From a checkpoint of a small mixture-of-experts model trained on Wikipedia.
Size: 10 layers, width 256, vocabulary 15196, 74.5M parameters.
Training: a variant of Adam for the experts, 1056M tokens, 4029 steps.
Below are experts of layer 5 (counted from 0) of a mixture-of-experts language model. Rows are named router (the router's row for the expert), down (a neuron's output weights, with its number) and show model dimensions 0-255. Each number is 128 + 32 x the weight over its row's rms, rounded and kept within 0 to 255. Numbers have three digits each.
Before each expert's rows: "comes before" lists some tokens at least twice as common just after its tokens as in all text. This comes from a sample of Wikipedia text that the model never trained on. Tokens count by the router's weight.

# expert 38
comes before: " the", " ", " a", " his", " this", " its"
router:104159125117103090080174096116082133114110205093139098172113127115126160107140148128114102163160073153116079098122143137108084128209099178161112073135132175117137115130136067141094123125163151176104095116080158086124060156133168054072134101127158109142100173117152118090190102149138103116104135118074098095120130173101151174122083120111134037110078143083194115123115131113115186187083106151147125152095105165120087092161145126135156130169132123111142124101163071183133132155173120136121158131155107140101117134054134092182165207124059118122119105080117083081129099117167120184118100136087157097096130119085093160178171146122065120090138138036101128075156143142158109152166094111107084122089087140167106162120110100146164149117160119131170118146157118109086164091162128
down0:045076144113147148150108122143108120149127101080076153166133122153152130149109127128164130084103130133133156118165142134127170113150175106139097129126087152123121108159075144107128105161152064204087085145104167133067170173159072168111132117091165097162155078166088119166113173190166124210102053104076129137101102063159147155156171147117147109133128143094196114139064089122106088137081157127118102195122136114098104102111100102122129130142184169137148131150074106169038141142141117088137124087130186153099148153122061115169134153165095105141159133053143161149123126157093138101155140076134141103172143175087090131219067110138137116112162170071136129140181136137129146176181147111114132133146103079102148169116123121142109176136165116142170113092139114131063160119172131
down1:147160142137141135177126130173094084102067156130171156070076154166110120163110096069173154136142089120126080198077092118113139103059116077147163134120170114088102103158114171138108112145132120145089129121146173170144128095139113114096159134120136180137198131120122096135070117078046131158168105152133111157179109084095091115181128078137175166162138086169113149128099113138106157080111186135139194101137190111139171134110138108209127159114092075077151117107055103118136105080122139108111139180117105134119132107162142158139143142178186088116120155084143121138128091176104089123160112089100140078137103138107147145082103110107115166127153119137111115104130137158154170143127187163104210101209162103141119095165051117114151148153143094138142143141109139096147070124120228
down2:173147087131113107109119155113139142090177100082068128091064088137097085145181160138144146101136134109095083113143125130137100132074121121090097127118129160136098154174145127169128112048097119081151096104117169087078135127123118166146078113178166175110071130127146061139117120107140153133126129139142169118205161101102091164079170098089160091126116099166167086137135134091142207127119114143132148123141130094152110127205120187120124114169157053122126109107075157168182119071128165094161107141098170149135107090181144060125137123143127082130122146131126115098108110136148140113095164121140105157137057127109142126124137104114100120171138130193203130059125117134064149137188136156119094152052171115116127116073044118218104174123115095123154156170159088125086119088141071
down3:102164108170071161122147155119141164110097135132115161130141114069073068090127192073134143102106110166147184102114133051148096108134130141151055160137148156150125106124131136147092099082158094161117085125092154127102116187106118072118076124131131132151133132131087129104160112102130119153158182093069070170108126139170146139126096085101125123168120103112175159115132105179133083093214170142097128123170091094107153083123147128129168091106099161065118187099118165187172094165111147132105147066149105079142098138128126124153111099151163139153110165112178170166106180137154123123080078194191104075170141123161139189139120097146146133143113070073115176121135132134173120153171181136107116133130151116136135136118071108137107199148064112043151123100127140185107064149172151
down4:159151070155039139160159139148136165084116169137099155198145076111106138094149126096138138131163162080083093121123118136185145064104131058152213122096135130126129114103098105146111163213120100112096130132101104100105091091143105128111112084175122146061145099106145093137137132183161151141137131127107114148101107103117165136146091107151112132110089124132138148138188114098106180147112136187178140103174114116147133148155085210102167112176159110103152077200155103187128178095154077112147097106210083152076158120174067153149087082154117080050115124119133112099111174112108170205122115132161140125105103183111097174179075133118078113083109146120130113143154167166131128150136106138133137084137101135143115165121170090081109096133179128116170130115136067172121131146152139
down5:166129163140084191115120145190123195113126118134167131118147148120125133157071102131108132132107133112160083194152120115142154121129137102130090167107109146159113062174087128144157108110141151176113163130165181157185166116122099163125136119070086105119164142110116166120143087099112157122166119168140111109102093118131085132085127139172119135140106137129096114153167169147134143142091148198179159120129160098124149210102171078066080098099142165117118147142077126089106125155052168132114116188167126190138204097091126144157155126048202097092103128133114147118168133155088136073138111122093118129090148120159154129193073203048091167083132050200131129136133099193145042101119132136125135150125120167158122115136138107118130156151101108181106092158151120103199117104146144
down6:093146145163153167090141096152092160102158105139070147069121123174125101172124151115151147115047113131122145107127154134111127155117148196117127113112188176107149114095117195160116104109159112156173059109085142098161154154091114118169086115196179164104117149139146080180132118116137085137117132084108097156136126156143135132086133097175111108128111202146122147044164110126102128177083092147105130154146165088179144137151123134195128146114121143094136150182092151172139158087097115147130104116120086126138160177123119156117141171156165127080149121058159094116177105117053125044079142098150101092108091062118148182190144120120084070187095137048179097113139105182127125145202143152125115086125120072161155083126114123153114105109163107075106099150156132180104110125130106
down7:166132103142119147130127125116161135062158171168115186150098128137123107076095103174160183122120120147104123100163145071118110125089156116121113169118094133116165202127171132141088126100114110121108165155139106081161134103161159091127136148117171166111183165091134189095147099104109120091157168135156085158068087105059107165102094107083093156152081121155101099139194117052121155119071079133147102169179133085129113169139134100097079100178077152091090091150128163195180166115116152093164115154137135144128173164109152184184107121177113204124180096128146088099118145154100127084131131086110131052113112160131146153189103192112101096123108123167139106152084100172152080129131129121138114107091141134069160098121151160184029140117115145161149180175126091141113126092119116
down8:153111111152184091147138078084147106107144098119148096173112124123144137092179086091121111087122149113115144117154077107102101101177101131040085151112137117117100117134163047191139145155134147056139089167164089121135141198140107147164157124094143094110143121132146127130104138103066115079152104142157139137139125161158141141071099082072163112146144063112120137121165165194132124131142159137082126107114080126108104168097235050146167157110150079137149169088061138121144123144161149113137173108107098091119176136109132169083183167150101175153103095114099072114144102122150106174179167108094191120048114093101068105111077118107163129149077108166092108161105134126177068106115143123127115117087147082116134157151127059117132123152137204067123132134158129142136125094105147
down9:090121147191140072135127135059135134127083095112164150142131137156130107105148090074132111110115131063074109092122134072125150120104139121116078132060123152141166149133112130110163082135115130108110078178180132128192174138133110189132114098108121103131125155094085161139189092099113130104152144202145131162134189125206155122149166181076100115113139123107221167186110124142067139119050152160145137157151160108054107095079120102112123111167173097172146065140131106074090145070157161145140082070160169141124112182165096084093150103100125116122107132085129136115142100168139104156118164141110184161095169154128117124174188118158094155095109228086189097095106113146110147134144160138108103180127070090118107105150116150133153133151130124137144109094179163091155107135139131
down10:125095136176141076069123171140092131141149128137145109115089184127144140158115136120135157162143146169142090107109124169103101157051128146176066139127150099116130143141086088094129174060077140091153129085140123089096135103065136134110127088164127166193055160196101107040120170100128168100106099113158054082128101156158124113106093152103126130149113130149134111151137122227171041141182126093137138205135092165092135153174116140105116083121158113144113222148112132112115194167119117179131105116156087090101161131124127102149157153122159138104148101118124131096103087073135149089104108110109090147114163133103134116110154119153134093120199088197099125105150147104123143097086110116145031135144154130177120130088113133130129094102088187094134103097154105129155168195107130
down11:092211100093158085186152146186093102065122142129099127124141141133100154141106182160122128117134142132127139130135111177146086191109148158157119080108141123076107095119133138114064126155145087107150110113121156049149094122136087047106115151180173152173019125122169101088086122107085146073095141081150068086136161135169133104088135154105106144123084107185085161107097138249137150125153131134118114121125135157120102112116112145200110144176147067119129122100110087140136115088133143154091134160096127138110123113129102107104128127118138057129102169107202114118100106131164178139059145086069096147080131107108139154186117155142102153180185131171182077125149115082123171089115103127091128156128114110117127134175079151074125119152142135178157145142079170145122142126146168
down12:144137099137141164082159072132129146104135140117095143135127161131118096172158112197097109152088097133134104155120116129117086072098139113118118202073111083085126159115139159119099151181177128159097134019055135133146158154156134046141166100107103096171154113126163155072129131179077133106161094093133101147115140161136070080158123138157128136125100097114119154136167127152140169150150082155106137092130141137115135135159181191108174069136086131125079129170109078101119135149119128164106145198064129097121055096107084155155121162148121130139174149214108095184116121132136161085202129137165108161133065105126112111116090172069094136131135084174134132139132176144107157148126174079102095128154128051142095104098129098137151152165046132113121096096149127185136111124120059
down13:073114152101152112113152065118155088175142142089114079150176162146128153134128079135165092139114110119122131088095119103119080136139125119125148103168065061129155124078129118150146083118117125124078097125080096152116069193098118076132175139127123142144076125046110177093124190147108121227179139091171092127098141053129151081161101098140165082129122141103188109163120168114151146106163143076154084121116132162119082100136198083125067122098116112125155167165132143189167095115170118086159147059110136108089122127152190079068132120130076113176092098140119084146093175098098127102095146148146149138139155179141123134092153103107105074146168123089118190142126142164106117154145110073120115196153147082166150174154111127114109104156127114104083107121137179156117132059093151
down14:139122139152122075144114126146166107100125128129177169156124112085091165113093100091141127108146162152113065123138171139079135152170181151160095134161135103150162112186156144129096107130136087151154103128127083149140162146111178164144116119122130081168174114149119107156116157119145125112140155119154157143148193184136057136070123121070042213116093094086141150147050082228119118066098145138106070116117084109079095081124155155134093157140074122139178153153115176157106134117123130108162166105100097131131137091111076119068158100160158104101148080125145149123133157107123092057105079139130111123095070093158136165130164135205156081164127123159090137148114168132134108117117173108072083157124152078161124100165076116172125074099080105116136131084154159119193163170184109
down15:169105052165167136072144165205147130109145183053118110139069106139087128063138130146143112100100140163093096131136157160152172122148131095146119144136230155115085073090170140115159164149144155153105106161219109118117179168053135106140134140161095174155052119142155105136135164140133118170148117129122154146099113098128131114116161095122164091060136120049104111167126132099100122115165158080182109109066091136129147132186139154192104135091132086131147111133119110146148140136145122150141127121118096084139103123116152155124105118151155142139099108151109107119106099133128097089185076091108104119093127145125118121118087134153171119142116088077141126125123135090071116187107143141175138098136161165176074168159134080112095101157163222108074110158128146009099142159149146
down16:173141154096081129156133165138098131175126090127126092146183155124106105147116148094171143168103163072140137143172123101215118149175146115110085122112127080170120061140111100196160173092144110114164096101147143132143131143154125140118092132103145140112145115067071072112157074119173122100115103130175117172139139102121106168120080062143052118174138185159106124116147152145152076095125146121136103154110154182124109194098180119123108158093143136145127157129142128102163213152077149125130133195166132147112152137155132117158090120084122140148141120100171129141162140061190122149120105171102133159053167104188107131136147217137167148099170126136171194086156165121194105118107120153140132170118150151056089163105159128122131124137097121145189211129104174079132168089171148
down17:124142079128128116071133136133114132054103132117169121178126117113096158138130114115111142091114113137114083152157130141106119124101131200075102105105171167109104162129131130170038125093158078119125184148138186138142153175116120140185129096106141130144000099094156157089125117074089103157169116155112130118106072124202065085108139150122168138078136078162095107163117086156132130147155127087127129175171120092138107166178156184196110147151084142168144122099146141121156108148110089093168133110125142143124079151044173131113123107174143163084104103167180136114116120115071136107121146050087129134113116139123136087161149095135105146135150070129121115136194138161055054135105137092107153083147153128090165108159088124217116175168131161104135088111146142121144183112128136
down18:139130134079089123162128094091045158116112144118119075153124135121121156149075168130146121094147148096165101197125095171130138161061160109148121069091176174043136119127177148140148115149097084117140102085124094140104092155093111175114162131114089034140187099152110119154105104149134161088152189180109095185117117136127138090118136148068141161081156124108119147089152138150085120095100168062098061150127195164118122139064129064128170121073099106147078127095153088078069137115113135180143154124111204142120128110132106143158135178129121087126161180123113136148121102107168118078119147104123153132115133133138113071159110132099087081123068115095149166143146119128188143132145062079158109076165122118122116129203133143116150162166109123141089141186117056157155112114088123
down19:129119096115147135175171105169181147137148096137185153115120128139145140177141110122091074118139170129144107093145150108086163084091140080149105142146170159097122132148133056130134174138117102095131188136179124129070092119109135148160157097116104118123192095114174151166121131145116068119123146159117152163074147146138148112178106221106084155106148125150135137133146091107118139110074130118136190079167179112123143124017107125113125149180109192172117121138106117069089137088157170128083131116151130157200114137125096130089168065121182146103151118162099118099173109147111110145195153068176147113092163118137078165144090102116071119133079199101091151145091150082082130048134181122161177126144139130077100150134133081119114104188125072154112144085102063096104137143146150
down20:104027189158113091137148086107118164115141124166106106103172126120142135096135094135164126123111113126094084140105093125183141118128157087103079140092141080140134101126097111081151130140188141101128121153062187145140139108178170117177120109054173136109166129076021148080083149199094092124128125118129110140121155164144116130125094169154093113123131129142150169135129090131119123110164116193044133094138086100100147112119140168104122125203139196129078141098196117117196081119144127183168121128134146120149119162121132131101198151170148131163140080109089098079130180126137141114119146127095108130107131137163063072092049111132164120131173137121173125136144114148161116136113172107116132151092178100137178156174082163144179153156167116147185108076177169144149156163128179
down21:181093089149110169163118165137124133163125162094118128116152170116101128114127108123118165172088137117160117096134097162162085135091132146131143127113160101117164135145178128193118126103116129167158113177146166114090111112115153097092133155154091182189127133116143133107173103163092120091123107132179122201160195140138134182185098078152150152143125152185148173145096154157127136149110135130166128079110091130140161124107173126207146090124155106143116143158163136118141118134140112134155087089157104146141151113158148103080191098166112113099062039115112151159157113151151155035081130187159107099070141155072102157132158121086125122142131221165134134114142124117095131134138135167137119117154193138157134113168133081154211163135128143034157105220090195095128058154176155
down22:197135088129149122136157137104162169113126125127172077125132040134108119127126137086141050100149094119117142116138082125141126100135155125139103191174167084117155128117098144145121138105102116092152121134167058053114159121136137146199133127128084185121029166104135098108133144108112129096117110082152107105087101124134100125130186171141189140132098136192133096116102122098177145186156148147146068158134165078139143090136137148126070104155128107057116083171073140096121122116134119124166164102121121097111089127176123122148167079203152129109105193139166136115070158143138082149123121061153108140122117132102117153097173150123165115146178118121124152148128163090105091143109155109179100148136212115149164143116081053153107072140169127102198158178191102160129083158093189
down23:090126085135135103185089052131179141153128099097129063145150206138150150156157140167133138149126157178155156158107125118110106179083087108128171188168089120138119142154128118150102101143127113138126101093131134109098110147164062059090094133131141217103165119148115154111133099082150169161183162118130135082166131129097169172148090151094085125131142101106130095170173097109117171078156120130186147120101068170155116124143106128118122029087069099093065102076203142159146185114123122096092100157179134130138163131113135169174073106125103128144174107142107137116090173097116139177042151138190143135155162117126114113123061170104092136141123071184124106097089155140119105125173170110111099125117173120176131134140192118144130164144097147137171124166138091144089124090093108
down24:104110185153129103190083126070125134111127153138073083103194128095190119126146095110148146130122163196139192124127115172136098140163131139141090189152129127175160116136149121174156086149143094132111085108097164167164087076144173146052096144100162134123227108176092204120086123127091120151151131104126190120178157147136098119158131146156070150207150093174189163158131151139175114079048165138111160123148057114129175110077106131106138135145103112137141149128160080145112059128161109112143056144177099104138148091152121094126146178096093111151126114106133119164158186142121113136090171172139166227192114115099153088098081119100151129117102163109151122143129101120150104135123164147135100137115161115105140114154103158166128106076161129098156177136118144119149084143099126
down25:118056144109191132103137095165122135129137152031121119173124137116148024127126127108121096193106123160133124124120083128107136120116146138144095143132093157113111124100140131110120113126082119107106109146127123139036182122101043182125130089120099149153121148137142102121141145109087119126113079105116167088130119136100123102107097095141175039157164072177118146145130091159105173176181104091092147113155193077149105142090106150070102112159123154142146133146134103179115104158081156108134187106136179157141101139141169107072176153089145168204067107133175138088136139216138112144096148142072136112139178114096143105120151115123110103101130140083072133123092125133041107139060112129148112099152093147149150078089078069141133180147124160111148144048167118131086163124109141
down26:185141126177139154099148150152151151149154113156135125122192069117079140139110143110121153141132153106121100169142154102105134146172103156129125124094182130107086141124137139108128167099124083156135137107157095081085128111121166121142101126110120111132086080062210094148066138118127089177042110152146124140121124157149177079076084120121092120093146140143143095082137083128126139140068145118142189158145126048093110152151089177193145142136110192149128084088176116168178141098156092158094135155118086178114112137128114173141138120149114144106123124102150171079165134127120100125196148149162136116111194136192078170149100135147128014107113111123148168104142176088086110134064074146174086162138116056109137104105172163117175144168096123095153201077176128154112110075137125
down27:108092157096100153129117100119098132111141104112102109029165192148093181109155070136114109071142163095133119178056113154182164133103102105152156142146112076043149146148177081121117085138114162132084191132081131162124115119178108095085118125081088116089188144141149116101075106120135128127122150154146171082116087132147069139086153119186137123115144126122124123120107125163076112154109142103113089107109143117149169141109090185139131085100193073121136120118134149103096095150131128165127092137110082110131172104161127146118162142089150102146192132123095110162153126129129071148115151159108183164211113148072120106080059073187121145121120173143109117110061160136172141077099120171149102117165174061125139111110184129120117102124081066154113163123068147170188174115162107
down28:124090131020157110086101094088145202200082112155154091130127131114136116115090199142125162167127146165146123169168172117119142144090126059127146108188117154104102165146132107145222099148118120134122125133140109183123157138111125136103178085168120096140185152147146137119113164176109125085112105128100198033137107112173136128142129134108154102160111105148151128157071159166172116130134121177124166149130082098110066092140058073100170148151179104114131163154120144158132201144162179107130163134133138085125112164151161194125163167100114154126091153060144120137138115153157133150072176133088143170111123129109182112151145089111159180136119113128140135077182151186113103123100099205117105124144197101096081136133140096100158100191146093111166087126107141150100134109110105
down29:151156161104124096135108136143046128124116123201044133131112172099117156112090142116171200120123149172079146160093148115141140125108117051126097107106126114124171132073127140122128175110109127085144108143020135103145149102109156140174118069133149109160110127115163112162083086079073114137097105141184135183133119141182146108127144134114099210174125091139138118183138124106179120119102162150130118189154119118166109136140163140144168088131127064158151098117149133181114078086124144111150069118079106177138133073111134142102179077120136090150176198124057170096137157117113084108091106130163171144168069109123166156146094122146147182166177062130176097197124104120106091128108117130164099110131190120048171091167146159128126148151116141106138118093154111139117106148092091
down30:146080108116152147131143138142168151062117103102142146116157068138200119156082102168160057127157139127175102162168147176075171109165141110116149164146106135176105123190160115124161150127150148163114157164197122116150111148145153143108182135097070106142255143105152099117074117140192112152082105163143130158079145100101125102151123113109121084099191115153115110083112105087178125159153111070091142166097175158049109129062099079097160152119131143134115169129098119091124106099161117137087121158139115165180138103161052151105070123127138139147169140176167126146138154113126163175171132130175153162085139138108058156075123137084152168118111144128109147048123112136156153081108127104163149090149137123116100164077155097119157143117151124130088173142146106102087148080093156
down31:156159145118178094159132134148119156079145149084166164158047072117085132166127171089114148172178100116161086152136113147100120141172118078158107145098169129100140100174135157114100100105102133105197115162084097145088144111153129130152176113116059094193216148149105145117126118097166092151054124139118152187110100091131120075184121143147134121142143170112112143103119159095154174112150171128117111164115149109190184102107177114125084076122139115170149113135154093107079201115103105145082152110127104133076127142129147061130181108098141152122108133139149101165066048134113042151149215141178102101129163091112103119081118183135106119133120146091108140182105119155136128167140160096156143088130157087128116124093114119180105159144060101101163138094143096133183104159133189
down32:169120111170178121125175092058127114098169139147153106098103114142178170094120107077139112177164104118152091127097112093086112118164136117078072121115111119155148144148127143098113186113179151070117168072080119115174195145091116144097136088079066172130081143114115189164164140117123114180146122051147189068102122125123155120172120162151131124092147147129172174190154118060150170095178134118153073131129120110150120114175160131139124096152132094080090135086121127097137064136161114128153132149152154129080111089112138177091108095105110068161060147120162127063115110118146143122137083089091124105096062167122147110128094135172031140138152168133146143115105180123098112157115183175159123192134153150104099128123144098171098131082068178138139086181115146129161158144115164
down33:129116083065093164070167142132093130128126119102064124122132170138145126150059133155113125140180093086108143173118058147126130133139135181151170092074203151088114139162128128119137095071083187110091137182135141091163163137145150137101102110113103091171098167139138120122079067122153143144092152172148128114126114079136104115067144131074155088147176109137140123099174157186131149178147094157061132133112193111142129157138079148158116135078138073132105100110086120087151120145123177147139138150057108074124094123103100084169106137166117171165089104176119100167154114185157114063097088110084167072118108198183149163102127103119131101144148126057174072112128180070099117104105081152158147136177158108139143091097147107173137173121142129123122116166062117101086120104096127
down34:090163110132142137120172161149157103127144093132157143117145114215188148084127107083125166107160070132053107139156153167135189154112118105103135138152151125165116164170099180097106213144111197159154149106117095133130176136134176171177127085099128147188106153109153152154129138172122161100202160098141096108095114076077101186071160151102102149097131161113083093158143126118119134148130103142110108121093142139092110114110149088095105091121141084121065115161120123121083151109152210144145102158090158122157129134116172195076118121162082160113129131123156082125129135130114133116132089134097120101069152131087084101135086133088162141187073115129142128082080136144079170110123210175108184171158145151113111179151172108152167142055136102143116072063118135104162120201153114
down35:132136102144136131102121094147136104149123145198137171095142062153152111136081138094152156125161127187142112080161130107134091121168137101126106106128098136172135093084148124130159098174162144143154131121143113154179170138109220156118115115146086119113149123125096136139142176070148163142120108141154158146131152150104197134116109181130110141123137156109166093121187093176151107101153079161119134148122064105171103127112077076115137061135136162131182174078196174180212084119163132142117115074128159179159135179167189108159063098177086106097149154164129161109128186143082108154109092173155151135130131115188055127189144085117118101089081119174064155126112116123139118085111040121151080155101114126125067155096161118072139117130157124112099139068133083092086103166156127
down36:094074173139114075096137146147159089115124119092150099160102117177161118099187120103191132095120159115169155112068115087109117122169135142077103092060138130107077189150081128088095125108104094063136079126116125156157090131088156111120087086130192102134104127115209166161138137127130123162145169069078156058112172095178127074117124164109130149156137098137151154160101142140173108108156168132106079096138066127089112140081166122103160074121191131135137222138119085158151149130120114151158151171110143166096132149155116123118161102095094075127128142108140123161096115111075085161082115110102107186130116124088091144159163139148189167172128109167118118141114172134129095112140084148060141121136138121044172112105183125121128149136082160133190142109161106153132150130023137
down37:137123122104120115166121171100142091086131106070156113121133116095119117171184165105144104176125105133140200104128142111128125120141114138099160131133089087125092131130073121106156200106162136141112167177135125143139134172120142120122136161118063123127111135126089112111123141167150124198151154147084170109083169127125120125184068207136146103162122094080170090151089124091119138149217100068116070121170083124085164108097117137164143157090113158083193128188155110141125090106208155075103159117076184147154062179129128161109128136151118150115134127151178139177132101103133122179242137099135142109120109157118086146131196168167130104075160111109151114105171080125137119137149079099171138151184136177119126109151098132118122121132080153119094090169107208125194053132131138
down38:097176107128125141082084107153126127111148173139029153089154168090111159109097107150114152153139146150093111118161109078146131181090177154177094105110114147127234133113131134139138102204162147097131113141130103130140150083143123164129125097118155139138122144164134089128132119088071142153187164152150120168167076116117110214113143115132111106119103073142139170119098112115110190134079142123140142107145125107105134164163138156153151188129070173138142148105104105143070140103155139160189070143146046129155219132060105197071156174171147118167177106040100163088127123163121164108131146090107109144166131088146168102172169144136113148087147170170148108156130105137089104181129171115135122078135097114163146081087098074108130103170129108100098087175159114149124124148088116
down39:109148151126154148084190086149094087060150147130150116128110120050100110140166128107151137127137037161139098155092104157179141142114105136116121115061143199083076069148084086205095137136136097098097095183096121194064189093179180143179135130152165130153160157175147122178153143104103106141084165137068202135089118066162102086134118131132155145191118105165108166117143083154074119161141100180147137126146124064178185145152099180126128137120168071095113118112147116147133108125088124140126151136129144148120124166128132146154118129140092158144121155145132117188113097143082108161102175145084142123159102145116107126125154110117097138120111090117137115134179098114094092171106159120118149113101096114123095065112052162152173215096139177152170102100112145146149185168100144
down40:095096105158163098127185093132086146156143166181166119125107100098088127148144117072158135180089110135109098119174097108129106130123138113101104118111178142185105090135087096105154130122136134117112087111142159114131167117109157131178110168134159165134255166151111125102196102113131100096187128129098111127095098124108123068131135143141172086124097084151190115164116150086163126178135103092083170167110171110171128108180156127154113108119211102151130102147104062118077128137175145148154107067141125107148108111104122131059166139146095130131157115099168153194174137137145135180052082091127127152100112157085070092113147182137154151133153098116116065168165147131168117142128129178054115164106163167111102134085089068175144138116172112113147117200113069128156159130068097
down41:106055170090131151108140123132101101146170130079130123137060085128132123127166095126164143166155075069191141166107097194200106106172123087135186139141133172118122071147181100033115167103134130107142141101122098118128095171143192119142095178079139097130058109110091118123112179112221114124124117174131076151118138098170087137115107109105124094093170109116149146131143095118188124075159149118102070117117150149123105099198099133182119152143123114061174125079168066092098135092085112145107150103056177072094118121140133101159119130139105098146128135165100133129082087111088114137197072168167135116109112153139122102103144054156128119150150155116138169089115148086138132162069082123135158167109118080154174137120184075106125143103157170143126144107096108118131116144106133
down42:090179180131124126097118100108146145114189103113119162149136128117139160151120120124148134161125146156129123119136145125128079197141092145167163125149060114071132157153118114071171130141114133121098149144090098150210119108132190119164071093087134125096119105107072187180177157106127161156122134108087104202119146094078124108110145136125153147130151157149099109117164137094130134120134111175126180084113120134151112203119186102086187114155111090196105090136173145125057131124125134141152097157174162123142207151104122185148119170099155194139172137097133121158149081138099128101097060096136174141186137103132119129073141160137096105126136072121035099184086110170114130075136114157051135081084139137149150132155119108142147084112105121171127141223203138096152179120122123
down43:064152087163094102143141149129086150112132118166113090111161155128172154135171110102127103177148096130056157125150108121075116203185113134152094187174150096141193105145107178084147103142135148167146072166121149127156140111091173167142051128063194149150087164155156180123130176092083116109171133122102109104137161130143143111087162133110108118145075175108166133162152086159192115095171123168128123177151082114155194176108176116141059119190131117201127117144131113110092148107181152128103076117161109116105138141131171142193143154114126086154150132089116108156162120135090060085120203109092165105104135124072184109133084143140137106119114127189174118137099103134140105150133176163102065100088107154125093112196132138119141159128148134116108088155167107088138136109083160
down44:118168132150169077093102092052110138096109143114131043130106167048129120124147151183122175173162080145175140181104149154115150127169144173159164115106081124101125156170102130131115141189140096102120108089151138173133088146121149115101101133136122080126069074138107115118145104184134116157132142152144157100078130124125096019128129147092100110119114126108110139186099103100131137077083079123152146096120135120140124123141146127127131136128073110149139127121169088119117169194133163121149112155063122103088150096087066093081047137085106163136174163138169122148123037048093107102218067113130133148079120130102137108097106094102143138123164065114168157087120162115096131141118079120113113144172105105169066184116106098176127100156085124173121113151116104174123126152089087
down45:144122149084105140056197158104122095115104169101093135142185137093106096057134169079152139105158083153095103164128087159137102110081130136111145116135138181098081073141111153138129130020153166126096185122132119075140095131056117140150136102125140083124118117136132119119174154116157111145116131125139116083101099161149190146126071073146180090090157109121145142149094081102075118185145112143114113183146118107175112106151115151121113069146149149123180111139137089174195076134155146170097130127125132127123083120169124101124104104122121086147109097132083124121120093139106115153189131200169146090128114161137167169148128063113142108103174114115113073070134123114174160187163054089115104098149114142114130172062169148067120196115185165134123155083105065167064112129136140
down46:153144156120125126126145095108157154099145145133090116122136114168136135128107143134129186147111109138136151165152136141096129132120108083143115130149141119118096110116113054162124129073110196139098107129125129090144036100140156091128121113109135100147255184120118125089130064108101115098170088121119112127125125137119136106071140070149038124152113096161086141131155059150191087167111159147107124123089109168153099126094132090150130114150129120141115156110120134091137163155093194141176033167134060138088144070135127128133121157088047212121179125163053096209185139168133123137136119140110140096071146108120161139130098049124103124156144168109113096098103135126137095098092115166143128117126099128129084130089166104144127100111168136113094138105114084099059138148155122
down47:165080153094125169157094104083138145190113161187094136064145122139136184114103116063150145108132100128102122172094147112103182080141123059067099127143146100151085118095186163094133098116115143112137162068133117073131124125148159123114148096144073067121182119123117138176106142144121083117107116104114140124098083120057148117173145090142101141117151098165120184119195136107104136068145131118133118174136161110127133109122144169115063092119168145139127078136059155129150114112125125077144144058126169093175114146135107132070093077173154121164100105126083157114095132131124170150167146126146148163145137096132158148101090164072130110148167185061090138124054112140129172124119125124200063223153095153154104092102139139150123141131093136090143112081112203182112131152044121
down48:170132138109091143114153150115091153054148133142099201150095162138140100115124091094137126116106133134084143089104098185101077099174107127138105174072166093105151125122135118181081071115135117092129123112094166148124189108115129165065115129151091144159141183125105182090162135151149062075167120099132141140084069123098156147100103097132124153156103113162181100123114136104138150193069106191117093149146059156062143237113129130081127103180122173132099158141107058124142145139116157119193145146120134105066143101092138123101090153160152147181146109170168168077182111148177152106116084102140156092141119173145154092153127186100153177153124118166138198099127133132132078125133171112165138088132122107080055103176078086164083123122110138122153142173115108162139148135120104
down49:121153127131143152149148139145145091107130122172072185130178158132145146065120143121136154146124140101133149114086089110141194126098159158149125086143188104116193117122145183105137093151162102165127148158076142101144146172156112079120188111140165134164105158096086125116141128096088156116133109104098102073139153144116195132127176096159154108091170050110143121112158115099122135125093149128175150154117178195077134178122134195121212099143150084152120120117172143148096109132079166121132098121155111061183125092147134142091137132119119158083153161138091117142128175147169161131173057104173191145071096054137111171126128126144106147116133140153072066191135036140130148121088146140109114079166110094137121114122073112085085118122151117064205150114149145195088071134086117
down50:115067104131131167166115135106127120115082108125152122121135100173123124141109103109126063115130144079118068122172106160102136113188137119102110163104175178096137158182170182156098102104054168145106123171115105128102130112135124142134168137090168188077006166167076107035169151099155105150104114116126157112116070081116079169155167103126197141133167156148158121155137089062168071132110099125118071105136136096111156080087147150142120183073164109090098103113053081092165110123120135136199160055145164120133109113148127111117152139144127179160056124134165182112076112151154126138144095108105160110120133100093068130177199116128152143136142154090101139084100130087134147165109120158142151146126129088105080101137132113115136119129088119149205103116130113103106123135161160
down51:174096081161137117165131171142107102140183115085150086139169088146111151134122173145119183164173146093156127115132082118169163184141148115129117079115150075120150197133111160125127100156104129114188096152130116113179045136132090116097149129147110103099103117177196150163117053140170123094107169167141069114152125137147175160112080066076149049101145156124165154109133179107117117130131154101099114137120178177120132198138139154103098106077202074124138134127111114125097161118152140136126151119141132089112146111105113099060103147125078138124140120070150073142106145117185195160078086159150120140076148146187116122161161156142106158140090111126137117121135145096120084138136052116094122150088162140155157182135093059200100127076185135107130188102111156165077135077129098
down52:138158130136056104147130134154079143139079157086107219108194102113136161094155145067159106081100148126080093098182082079170178095089107176149110144156088120072133085177135162139112085121108130109170125178089124127116121107124099109151145133136113125036127125098096092142075069116185157078162098119129115116145188162135140155076167064146147088107157165152145088076105192150116063170091166125124048153162121125146187109088079131143160099102101133161162093114100154107126131118125121117147090160150073119146117065169148098124132114151126149155135081121109127127145131109133108132131129142196156094084127125096110123126134117100129038137148158124129165140164142185187154169136063183109108068148154126081089145114143103115056120096163120118132122157147096131086166130141133
down53:160141136147161149098103107138138084097140117089144129147171219164097111155086133163112125108142121089096155115146137137086089152159202157139141119149159114128103104146119077158093145146064135146160078112115097125052094130146122098132177122159130154167121119151157090157141144135146162080081120151098103113110125062133110128126124102063191085101169145132129115138096134110164139203120142124097096136094150170069101142163127097112131200129107075114137151074175121073144123181156133134163196136126164102056093121143126132110056115152102133132108111137097063169135085075248152201138086119099172167149181070113195089109149158174196121126121103162108143117124118085070141138106105109098095140103120120178131155131113093116158087088100171122155146178126117170116163137138105
down54:087085171129125090144145139140159075144118154138143089173129128106114117128132122145151137141160091152156109083142133115121153171045156105165085171111149176126125111113157100149092133079087153140158131133081173110162125127149141109120146159141172147123107157121157180128105145086102077110058075136105131171182122127166129133153185120113161065128116101120137145112126168098115138094138105165141169112140085087120187060076143140084104103191138117181138148108160092082074184125102142128108109104164152135138119190162211020156143107162173123123145147117098082142126083144157104163135191065122096182151158158129118130102125094095061103079183220109143106116149176128061057095151122135117139089128123133200110127135138080138125181188139119143122138080141081106110150149100100